From a checkpoint of a small mixture-of-experts model trained on Wikipedia: 17 layers.
Below are experts of layer 6 (counted from 0) of a mixture-of-experts language model. Rows are named router (the router's row for the expert), gate (a neuron's input weights, with its number), up (a neuron's input weights, with its number), down (a neuron's output weights, with its number) and show model dimensions 0-255. Each number is 128 + 24 x the weight over its row's rms, rounded and kept within 0 to 255. Numbers have three digits each.
After each expert's rows: a language model's description of what the expert responds to; "comes before" lists some tokens at least twice as common just after its tokens as in all text. This comes from a sample of Wikipedia text that the model never trained on. Tokens count by the router's weight.

# expert 8
router:183162121106163137143119115120119130093115153106126131111121136138127139141129140174156106153155168150124138154145141141110128155111129097122117159118134154138120081133153091167145092189144158104120103102122144136106165132113141134101140128132156148140114120132151132149111143099110087170175128162109118100130116120118139096167110098130113117152148144131109142117104105127131095081128120135121156134117131104125079129100120160112189138133134163174112111084166097103133128161179091082177125106104150186095103105142136124140120138175163132119121153150121115108158110107129138160132124123148126106107121156128144099155162118154130136153159094110123100131112157134125144102143153070104093102148132132111142130141151081151182099095119084134141080148141093151136091150089091
gate2:133164132153144158127174085141136107133110170154086113113135070104117170137096155122194179134138130137099100138117189136107131116163125135113113176171091156170117159167116124132136120143127089096127112135089089115155116122107129165111129101109159121172117119088163153119138125114139122147167137125145122118107140152129165133140122135143117100126091145119113159081134104134096153146105080080110140144144124152113150131123086119108126099132105128113144134151115158163127160117164091140119175119162118094114144094125133139123134083133147142102114101128160128107114106126132142119093121154136162140156134081128107130117123128155120148124139179124116122108136104100171098150172087116138088119090081192111133106115110118097102142159142095149115103141143144114116113132133122
up2:150135121131145182123196098133116099127126162135085143113142083116096174142119133117206139127150137156119110125087167149111122131142143134131149146203095137159110159133108120105128127144131086086145102101109050144142108113114110139119144102128121119179120129110141139133149106106130119150149170131157133115116154142125126130111118152140106092127108152132135158087135092125115142131082105093127150152159129135109161133125121145103131105139075109135140155150123176168123151130157119105089181121142111087106134131124144126102145078120130135104118098118158122111075123138141150141094129128149161148137172110149103127109140129153104138098140176118131123078110137099143119141119131110141106103093096205125127096128107111119114133152153103137093100165118135119121134138104108
down2:124123113116127131130117121121135124109092139113138129147124105172111093137172142109129113112114155128136094109116137196103163130145124149134147106119170180135152154139134123088140087067153136126109128150190138108112148114150158156114129085131056114117141112112094108128119160104151148111075106138143113114120109143131173152138122119131106121161176095152138148148119154129128155126159149149149109157145127085105107065159126148145122108170145151127150132131143126140135099126147137135114108149117116181127143051108165118117170129115156102125153139088129100140157128150125138132115093105131134170128147130140160140107131144156122108096100118139121113143142151124086116132153129142120082143138170108146075111162141149159143085108169153132118100132113067137180100129153116
gate3:115145108102148095137127159102068098151109119141125160104146149126124147119110098092137073138133130122133143165127088159149113123123140166152145112114134144111140122112174144148124144098098118106156101127173141126100102111111112169148174103126136156146135135168093149108117134150099086144164147097126098122137171126105092104113141121094136169103198119107113148078130158078162103150122110136161146133101139123141127135119087088105100136114131133140135113149114111134123092119158129119121126133132136142173120102169121095160118100162121104135121141164160097121163131081145140154155142085111106108122132207158125148092114134145107098127077157163118139127174113154113127123118139155107156148144116130148109146122144155132108124123134136100126178158071098106105120117146162
up3:122130138100102135145141068169160116079149173161117166145117127134124148079149129152162161132156116101140151115148124162137102146173097088091125149173124102135133127144124097132127112124113073183157101098117149135145128132144113110124098188129121121099067162153124112163126101149119158113116140141134128114084097134103102106147141135114136119087154163124148086156140134099131143134147127096117185172076129129164129092156111111137139095114105166136114130088149141141181131113131139124109124115133157124105157114114158143122171116108119121149093111120156146114130108151144145117113094134164147125135145110119144143152147152124124084124125112105154077113116134112105161128133159118140143151130158091121143105145129095146125109123177145160124127093096152126120109196144089
down3:094120092154131159130142117165122120113097123098119113160139156128134121096147144128104153121116120126128115127122133170143124136122140162125121146126154121164135099106092170139126135145055105135136154121101097135163108112134167099130120090089105094152144129104142069153132119108094124132156135207130179138134107145127168140149094113115170118104141110147125131155144157137137138098143153124100090165145134092123096126090119149132138126129092089098108113120084151146130162121105151138131132104097112094144196174168093132124158138124132129144112126101134123105098123146134132073147098122113132104112100113108126136137117074127173114119142108107106107158095170145150156110131146132120090112154128122116111129109110087199080103138129115149115177138098179139126137134157107
Description: Later digits in numbers. Second and later digits of years, scores and long numbers, such as the 0 in 2020 or 8 in 34,486.
comes before: "0", " |", "6", "8", "1", "7"

# expert 10
router:102104093123107107145153147098107121122116123145111135149154154135095108126138098115102101118092133096120166118166152101155144101122113133111126112116110110111098134144166131105141132113078100103114115163158139145142174106134081140168097156129101092104146156191155153112148106153105143115108110117132100126151115104141134137102140121147115149156105138158116119116154174104150136150110144088113094089097102144146156103179104100156108112153160109106113108147105132151150139095117147100117140146117131098164085177155101141097119104097113149106137110152099116100104122143120114105134111105123115123109137125133166148090093168173140149111100139109153076107110177119105133067145067151121165143153139115112114148161145146148124122155150148154107156183103102088145126144128144
gate2:147116141110125130148101149108133194131134102105149108084122091123163115152114087156153156154145110132154077110094117134072121135123153126145110142114124126116105111151116110152145158114134093090143136123128119146129143125135109109181092132144123140135172118143119130165119143144129133129114156104139143103120103140153102122153155128117104118173134086104132155133190114094110106100161096121156096144108089162094131156118123140122114092159120122106174149111077143124134157116139154108099131176175142119145153112157111163159122146097161137137124143116136122139100134196140133096138131145116158114101093103133127125121095107120131151101082114154106156104123158116139113125127110088131102053145125120122118132085128099119101132090170114130153109164108072171129163169164121
up2:124127157187133133088133101153091102105129113168096129185118154120127136117119166134145089129164072084127149157159153154103176137122080104148147110156147101150149162132087163132123117141134153144122140186157148140143126143122136115131136148119133133168094116117147116131095117158120102136117136125127104115121193114143141123075151141140158118117133130134127065113070121143187157137073132145092136111157160125167114126150134151124124107072157118119126101146154134173125122140080081139127140135134115120139097149079101101129142121156143095153161115119147138136105137091129124192116115125095121126151152133108099152134121146115120141165118122085137104160136113140103145175145109164132102184102119106144127128126134147161132131143098135136128123122127161111125109118096108
down2:124109133153123115097143125147143104125107146121150145106104094142143151145108126156153155125091105152170099129155108191091175127139120201117139164123122107117123128137169143123128147176107155111128077105140131100145149140116136111057109153140125111089167178135106143128138151126147118088124149137116123141158134158120097172081121140111133108128143118118152153137094169151125101157165085114136104118139113113178121115131162085161103105158131129160130132117113142110087105142102151133079096085114144111082172127141114132127134100133155091138107106106092131172088135149105138091081085085145121138154130142159133166147147139163140143105115129156106158097127123122150199109136109125114121145140128100134128133106134126114106133111107147146123104094107144130151114131092121
gate3:117126122120130143115097149113147134127176112157122093129119123126126122171150148169169117098136132154127105078113160152107079113155155125145121142108105166141109120169119098125110131114138137125137152119119136144104173148100098107111160150142123115135137151188133138079137130115172105129134110101121072109090117124101128099125140138135120111117149116122117168101116088111136111154116120144131152168125139104099111131113099156166153072138155138167136149098153158161156153109094147135121136094134142149105125120147140156158150139128168140149122153106131120146153134161132144137159145125143120123077154115128229072132134078150110152148123123135156088107146110103131111143091120120137126098113090114035114152142160090153104117135098142090123119142125113115163156113120131
up3:155163119090134117121128110102135122140110117147098089128126090132112115169198120151135160091144115126121128118128129157127094131132129160145154155080117126150139106140161098118112113102154115140140121079105114150106165150144109127121130204118124109114107151119116128062088123160161112142114152114110026117122118120121124109142146116128121112121128115103151140123105102126144121160119110144096106155096108136090141126122189150161142104148155151137116138124125143159144151039077147134147130137117179143123126104135130133133143120126147155138118145151104163135152124132118112139110129141158119135111151105132186144156098113160093115147115128178156125101117117152091138113068119126120094106124122115070119155130119122118107116141130122135065116148109118143156088156130127
down3:141179100079114151113118132112149136126099110153138135112106122105136144080129146149093116094131097152151152105113122148122122141129135126146143128107135163142106123134156130081123170104127128130126173127085135093104118151145119156124203168139126119101114118121112133126161146077124093151063140125078125133137153111162122104143159141122171130108131144125158149090114116141138104132157154137115080120137093149096153136087140163119136132082145141155094123105090141165123135113118105112144109173114135179097117113145112104145115092166099119146143129096139149181176154120149137149110105125126156155060131146098174122149127132121138108141134103141087147110115107114121150128068129160138131132146100117145114150123134104132102114094163130093112114145121197141096125173134129
Description: Spaces and punctuation before values. Lone space tokens, dashes, opening brackets and symbols before a number or value in tables and lists, such as space, (, –, $.
comes before: "1", "2", "3", "4", "5", "6"

# expert 1
router:103136131153099110146141147100092130151123101134102147163156142096109100128154131114104123097096114160104123114132130106119149098151109156093130132115103117105163141149098161095107151103116102150105135151162111150151098096162133130125111157160103086099159099124089150111154113149106160104094105100114099163150149090159118161101155153155096157126098156159135107106151130105154147151121118158108107095089106132096159162161154103156100109159134100100137108152100158159134156103110154152094100151152168120150164133156124151155126114096104125126146114102121106108109135135139100106160116101122114101117165108136086154097102124107159156102114160092166123106110095106099150132163105145157142128119159104139114156175150155111109150158156152130101143161150150079157145127155154
gate2:096173122133123100140137101147102105151126155135152135112132099096134109177161114144099136170158106106087138120082115101171113093119097118123128096121067141126145133151107154142146097143123147092125168167144116129158091133140122155125079113108121123167162152185112149140153139102137129135095134091107109150118120134109176115136179095116127141129137129176127162160077178119093116141123151107114116121154074138148135100105132091136116145125116118167139117089128094106122100107131139120147157126147077125125128099106142127134139152144121110101141083134158129142131129165115135135110114095154177150118144084153125104139141101125123109123143176095108128146091146139116116136136188130136158103111141118099089136130135081170132140144115154149092149127068122075108123126125147
up2:108103101135115134114115132140132087124119097117076095110169107217115139102134116139109116134113112174136111142126146087094135146129109110143101110110113099122110121112130081145161164155119123193108113143084175130120114127110131128114112095124137155118058120114145135158097157135147081102131121141134141124119113112126133149150102153116087114116130150099106129140111077109118200149105115155119145128118125182102149140144101088129139099144098145115121119175091130127120128120134129117127152087157155119172127145076108157110110131112110106123136140128110127119142153122130134128120123147159095187119115145124157091067124072097152134113132117148166113139102121139146126130144172153150146161111082109119107117117131138115085132127111098093151084113116134157141122123170094
down2:114107144131126193148124109117142145118126120189160125131093182142134109144113130113144102089117146111094127075142150095109136104160097161118101129135089103087134132140144110116129139097114155094094126141167125091107165112170099114088113129129122124121135145136088121122098168112142142165148154141145086128120109099119135111098125119102090124127140166121099099126138120134073117113158090127169131118130131137140130125152192107135113130139132118121142135128174128123145112141098134130128147136131157103140126118115134085145138131131117119116122149100106131163130156121115124117173128130159148146160178155123118111099062147090081155148134148163128113142113126102138107125139144162145154034126090146114097121112125141119093139149157095103121077127131100078142118197140137
gate3:139139189102165112142160089124160101143153136113083134145151127168117105123099138121106135148137144138182099146133158145137171172130083194101137127114151176164113101180130152156122179134137094106127127143176107125136126138113081140125133118129148145087124132131142087146134136094122130104158149102103134100118136105149154153111106120129209107130150121135105102110121201129158112120142130138127116139131157161139155075133138120155136117121111143112157132123115091101126103132145134143147101173159176114113117129147123132137106131106115134168122100163097150111148094144101183152122128139113102156148143103132146135148138162108147093152131076124154153112157102129147107117133113131095129142163103144129116136110155182131098147087115125132122122147151128122100160125173154
up3:128098100147151114141129091103129132064111093135118186133129130124080107079154102137108132180108139148103137177137140103107148130138139155138092105067154118171118114096114107108153157151129134156171119099125154119150151117130094136124109087143114144124126132127132151112121151145127075160130157119115108178150103116151161154088128119136144154162108142163094105119127164111120111116123118134138133151165151081124125115106140137119144131117132153105122123112149079095185169129135117133142151103141124102162155180098186107145127126141172087129130127122097132137102095115093124116160164129102140148134129129102149131143098110085113144155141155135135134156116124194143127132106125091116132150161129131090108124143178133083121126166115150130146103136122063155123106134154121
down3:106144168114122140154103160130136128188131140076103037141125138101153129106115108119180141102117097168092124162127110132113082185177140108113149155130130131120141132171143103154141094136134129075131124162138151145134125150140135127127187126134135114159139116150130133116139133118124141117130120100139133135147135124117107109158154070138142118118155137107154084176137094140151116125123129111155124109116126150117146128157150094152138140098091132104110144114112135173140120166139090121099118123192114145099119117144151125084109127164136140132146152144135137149124122132136120125103092126112121099177150121181165144078115144146189139129142135097151134155166148088155113089097088151113138112094175155133136156077116109117113166131155151118116125126130130105145156148147145
Description: Prepositions and conjunctions. Prepositions and linking words after a noun or verb, before an article, such as of, in, to, for, by, with.
comes before: " the", " a", " his", " an", " its", " their"

# expert 2
router:095100119154095107142146158106113141138114105154110154141157152093098105126143098110097157092153105104112147092124147097096116104146104164113101097113104097108101157124091153103131150105135112148109131142152108152154099108146152139160104144162101134113138107114127148135160111149134161106093094095160108131148156097154163157107152107144101157152099118144127110103147139104143145152097150098153101131112138151156139152145144091155097103153159106094118150160095164130106160102108138153104110156162080094170127113129107164154109110092095148111094108094124095149107140135122106125141151102136102136144153097108094162126117119095146146094092150158164155101101099111101149160158142155174153133107157104106103128115112153121104145144154160146097155127149159090143150137152167
gate2:125127149098121136109134106116132124117148135141156144143162097163195148124118143131138081091104127121104138110147112129098063087102101156143112130126140120154177123099104135109138113123130122109138139118110130128138130097142124140153112144132124147150116163117122145091135128150195117128106091098119117133143119135141164120092152129123059140139127175121148141103126116132107158113129119179093118135090130164135151122122114131145104149133094138103110112113116131098148142128124132143136103151161145115129076110148161208104146085126126125131130144122119099114089139134115097159138078140123104102091147156105049121124110117081110094108110090153115136123135186147191137095133098104121048144118115146102126135173104126101139155130117130143127152131111148089137137102118093
up2:124117139160135134136157157134113111100115137138118116095121133121126140144114145137139070101146117098175106165147135195130138125127143094117156157143115148120098094166143097099167123177137132106141134154122136100151150118113123130125150105151126102142118127102108139160076135100144155157153146158103135133092149129173135118133069098125074110149139129118127138092072152155137127127127151116038112151109163134143123149119096133107130139046149134087086137145139133138115124150129102132110117132114123146110146133104134193091126161099138110120135096117092087143135119146133151116103129115141106106144129166119093096103100136129063139124150154121122181130068119148127111145141146107134094123143089149147106131123180163117103138101148130141157113138112113163123128155139147
down2:114117097115130133105116084152124144141143107102140166125154119121136116137105121074088158131120172107136134068151094081128165119114146122138122108149149144130133111114101146111104108086151198153112111125131099178120107111127125146161081130116149143161133092134140069101141143162126106131094067145116096099120127129122125127146142149097105128160136132148127171107172077134123164099167149153151124145142143154112134093147082091113086145148116131121138128137094118122180124123122144133119141136169136131136094103163133096152099117103102171090149164152139141113119131152144088126187146152141109130149148112164139135144115114097123076115102111103138082130156155103148137151168124103134117098131120136138134121157104160155157136163123141113115139112146132099142120084116175
gate3:103111120141140092146140121113091114128152122105147131141101186116148137151127140131102135110131135144153121121133157093145121119128080163137172152103181162134135131118122140143135124169132140146124137153127139106132110129108138096145136127171157114153103137139152166160156084178085146096129083176123097143156090066148103154087124145128137155120117078124111099123160143133128133123127109133180129112138108089129169150126118151135105121114125163138166120114142158157088125110112080098148124134124125164092134105144132126147149180137136143119142133139151122081169127099124131103154116140098128190133137133137170154091095092104139112127143125173151144128129154192117140073135121135126126132120155110120111120091123123115095152106138148105070114176169093128094133110088148
up3:159104176125147093136154121096153085155135165119093127147146098106110124114125122158112101147145122109117088147112150116121122101173120120113090166119171144109127126127132116138080130104183132119139175082163116143125121112110148097146127132133117129131154128131118146094161092149110163106129138126123097130145140093100097127126133137198104126182106174134096133071143124118148148138128156128100117102164155077148181162132128165092109132099137111166093150162095154132155146124147146117149091138145093131176144111122109177142152126131108059101166116133139116106130136159142166131149114123109156130108177098122086140133145158135140146125152136114128095179108158120139121124121122139122161114151111139148105146154141127143130160128155117147099099125093146115122088129090154
down3:129095134140102177101134114143083108126139179096091110105098096136125157150117143157124103116109121163140143157128149123153159147149149125136173153112140160148110101142124139158126131121108132121088149163116102114121121114150078204103104093131149139106135181138117147168158140148136097124110113075128124125154127146120116141121129150114111123102136108131131132117144120152117153123127120114149138097117108122137117114141109140173168119093088178135148098165123124144114112132100114120131053164105144121137111151058163086170170110163099133126130131150115187131107114112148144125132133170088105147136137155125132105127157159120109141110148109096141144124076123138147114086101136178128123174146137126125083115144158165110149119125139125131102143132146104176079103111090114
Description: Proper-name pieces. Pieces and whole words of names, places and nationalities, such as American, York, He, John, Africa, Cicero.
comes before: ",", "\n", " (", "'s", " was", ".\n\n"

# expert 4
router:109101108153102103133151147108111141142102102147113150152130149102097099154133118104100129113134107077113164107123153099103140103149106145111125095097099103106112157103101162102116153096147100161101157126149108156152096102147099141149097145160109121097142133119144154110157102154145160104096108103160107166151148106159128146104132149141098161147112151157138106111159154109125156159111145099153104120141123147130152152144154112153100105161145107095128152156116157164141158098096143157101109158123088096151131144118103125140099109092107156102148101092126112118122143156115105120151142101091109141154158112098094161129111144106160157100121159136166170115114109099110139155157067160160132171091148099101108129148099155100099147153154150141101161120145158101153149090157153
gate2:160128106140124114123102169128169098134126085110115157124148102126134133159126143161109144114132150150116158165120085115121123106138145105108113167122112141148127096169087134110143141121145082162143107051144177124096124149150153131140146102130113161135167126138155158144101139145129125141155136149145129151107140132095116121133126099171127135118138155144144087060129132133106100062113135101118145120110102145131083150171165114134140154156117097097088107128116055137141115130099109132148106154127178149165113100114143123114079146076126114126119117082140151120131140134135162162143121123161122102144131157150121145117143119105167116155120136128144084182144148139126069135136137137139058150089118163104165154116121128141142117114112142138107104144135137126105136115074139
up2:144145123165096128134083146114181151136136100102102131136115097114128171141140170136127180079130163144120175153127088132136146094133130068108134187119125131130120117138106135063135130126160114109148108087157156143123115108090159127133136099134107207130128089138140147147146135118126110134123144166129108138144141133122096139138121085133121140125117141152143104060119110108080124068132152061099140138133114122115112144138146113152131138096120133119096122141166112141120175166132079163116130114131153161125114143102109099134092134113089109111159144157131131123099133170147118154135130151137136080136161095146105137113112129117171109190160141133148119158137113103124089143117162121134103159136126117119170130088128095131168106133127150103140142164143128119130129123092105
down2:103110096138110124149156138091069106140164105140130141048109161131093146116081136130154108151090131084146103120116126141181108150130145125166116133124135134097121147083124139130140105132109163137096121126077100102125076130120101117112153128144125142150139143132150144132150148102156166144158114125124145120172083115180099118129106130095161135130111124156151147165160143136101128126122098159172089167126128127138136105116079162102153119155124162063128132105129106136070097117141148091150102118131111091085127139133112153124154155092140114130109108113135113131157151152112146065130119141107140151137098140093157147110118173146100159111147109117117159131083156144160111110108099136160167130170122139146145143126093149149115118111113119131087147122115132103141126140151153
gate3:154108127154160169120127103170134169121110096176108069132143090156117142126109201110102144150140141129114138121163173124107114093100140132130188165183122143147152151122133152106122126127157151179087132107125110171151102118146128105124156129121139143164147141131135127096118132103103146140147106140191111144145088164151127119164117217123090111133136125131114194133164122130121121153132179129119148174126104090149105138121079080129101142123093143120159119115127117113140097121130160129127132133163143111146141124148136129133103148110146124135159108096110135081157154129132153161148127144153142147125092143118107155099124148101119128113141162127115149134131108122125129108129106158104122120161132114128119124126165127110090108122093131076114158114116119159118088096096159
up3:103137101106116110133121142096154117138126164086136171117116145073115125139154101169133127138116151129095113131122093134153150158131129132107095113091081122115125101144136099123131138135093128073130140125157125131158120163098140136159108130131103084131102112140115110134112093178141119120160130109055152125100158100107145103093146056154150116125107129138136034120100121143159113111155085105129108102141125140107104126139185155136172106125142148123117137165144108114153138123117118160153098124089105130112129136120135140117124118137102134136081135165135134179115119106155089122087141106092098133111163116128170124147138106119134109142128103127154092126111115154139155160119146114109130071143118124107137093143113122125128184149172134152124087123160111109118144177169105
down3:136133127151125145098089087107130133174124116127111087164140099157124127182107143087096115170130151096134131130159142130113133111109165103165137124147120072153168105121118176133118108111137053173132142130133107139143140107114077128138141127129116123136167189108140132128138131128112153096120150126148102165127089137154097119153093199114136132146126108116128215128127118159129144162128159140115126117122110105125138137100124103152097117130130130130161123154113126155090072130130179101127150111157148106130129117101146100146106114143137124135162104130106126112147114128133148158162135155168117097122096139139111107080131110144141101094137146128145108140112118108132077075112140104116143156150171145154150109131133122101124129155164135143172145115088120136144150119059120
Description: Months and time words. Month names in dates and tables, plus time and order words, such as May, June, first, time, only, years.
comes before: " of", ":", " to", " in", " by", " as"

# expert 7
router:151125122114131115136140145102098167149114109128117127134137150155111115141123183157140105127103176155112065152113140115147169138090119098114120111118129113112147117134163135126150107129136122031131100172092133139132111124073147083100127118095132118115153110110133142139138124118102099118113114159141118118144079167134142128120134171122106138107121125148112142107145111120141104136111037172098147128103099089139128115109067102146104104144144149140119107102141064144171132149128148094146154118119155160140130125092132140124139125138155118114138121149112106117124128137092120130141139117155122121112118159167161117116079149172093126130146151101081149109119091116124143087150135135109135116147133125114126156157153141128172079154136100149116084135138082131136066099104112
gate2:160145150131101165111126136102142126157138128160141093145177142114104122114110114183134118135131157154142150141098137111148134102097092129135139126103143120138124189171139121178163098135158130133131113141171154155147116159159160090146128145101100144109102166148133100137148147064108117154165167167143152093095127120122124123124135120110126079104163145127096128103139106072126148170150077114150093107121136138149107165080127111142152112127073111104138139113131141169139140149160105123149117103138135137117137123148168128128149105148124115092146140140101166140120118126128122097082140104179120101123168160156171076138146109115101101117113169149097136079152161131140165085125131108123122117148166111159137118155140112141087142166093157153121135135136125142098118116146136
up2:103102111089108115156087095119118152122124139136132117164121126127193136118119098104163144132120131117124107151134139114119093137146177126078064129155124110117143081065107135081131153142128145121114153098103113109134114135092112153104088089118141110136135161143154163119120078133145140102091117142097128133167145131166136150120101161119145127153122156122154119126093144116114119114146149151139148123121133121136111093169135129117146113146155082125129115123125134122124135107115169143126129170099122090084168156136127159101091128129115135126104126129152101129128150147131143124141123174041160134125078122107088184115129126078184145084112106117173119107109114154149106158096123127102122159113137084114127151124097099100129151114131088128116092101138117107143094137119083
down2:124124156151110146117137101152108093188142151130123097123121153122152124131142118109117124102115156088158099148061137145143121097095125125114158123120170089128141152170133147142120107097105156138144147105141134145202122146104158100162151124149184119163093129128125134143124167144132144156124132126132116124132115165132140102106119128119099098115119087113140140143178103090139126131131081113118137056127146171150128152142102106124132120104129105137105125163168104138132180117135124159108131132136112166087186155127143155138146129138121142113103180118095086132131165134134129085135123102175118120147148129145139156113105142143128111123122151129132126144125156107187164076112089115077137116144128136118137121087121157146080135091125149179119147096121147158123142110166170
gate3:117144087140154125142137132135113127116108084130154111119096070132130099138143092155082136134151125091093152147129122137094110121152152152055103110119145121126112114167134144160111151130138104117123131121168086101096128110085129119104109151162124136150118117109128092166133096112111189158119106114109142114158165188146129079106120134160137103127163149145127103109115101160130115106129140147096119073155151096125126144117161109126142137130120136121116125123133153111137148113125121123129170133123148106134185117107114103127179149147080122180108099143110087119119120130118132086136113120135187160168116060123120184134146124140125093150108159111176139100119127175137125162143134118166138121095098174089110117104140142113115122150142107146147096151111104100158116134110112
up3:105154136156171135102100107123127134134132146163129120084109121117133083139146117101092135118119165121118091146162092128107120148144150123106112142106107096100142114138184176141128130136107158123140091124140118093108106150113164105094115161121126170152166098129148178152120132112125148097132127138173136159138115131150130110083091078107152126094124120142151104128123156125162140111137098150103138061065148155125089169150118122174106147117147123127120158120101106125170149104101156168125127143135101146147154097129145112120113152184121127199137133149132136103145127142151151103098121112130181108129132111173122128131106098122120096105116165082133103131176129161165159119131155122115156115140120101168095126119111108160140134122169135134112099118099117120102158120159089
down3:146128097106136082102197139139149122126113114141103094155144180100054166131121107117099149105151125119149137147158142147111143129148124110117142121146134130103133180146132110138124068146091137086118126161143104140077157115071159169128157129150141138107108089112146107118088124095158132119137137159146101126104136180147080094134133129129081121086153093115112121137073100147113135118146153103117149116110133153130135116145191094122147102145133123144117101164185144113167093135118122087104171095161152125147129107134147112107123127099134114116086144122113127127132152134139131121163150102158131101076102154147155162128140126101115150124129123158152152115151128152102127121115121136142163134160143157138118134099135152102160132155178125134144168144120157130137105114155156
Description: Leading digits, table numbers. First digit of a number in tables, dates and scores, especially 1 and 2, plus table pipes and plus/minus signs.
comes before: "0", "9", "8", " |", "7", "5"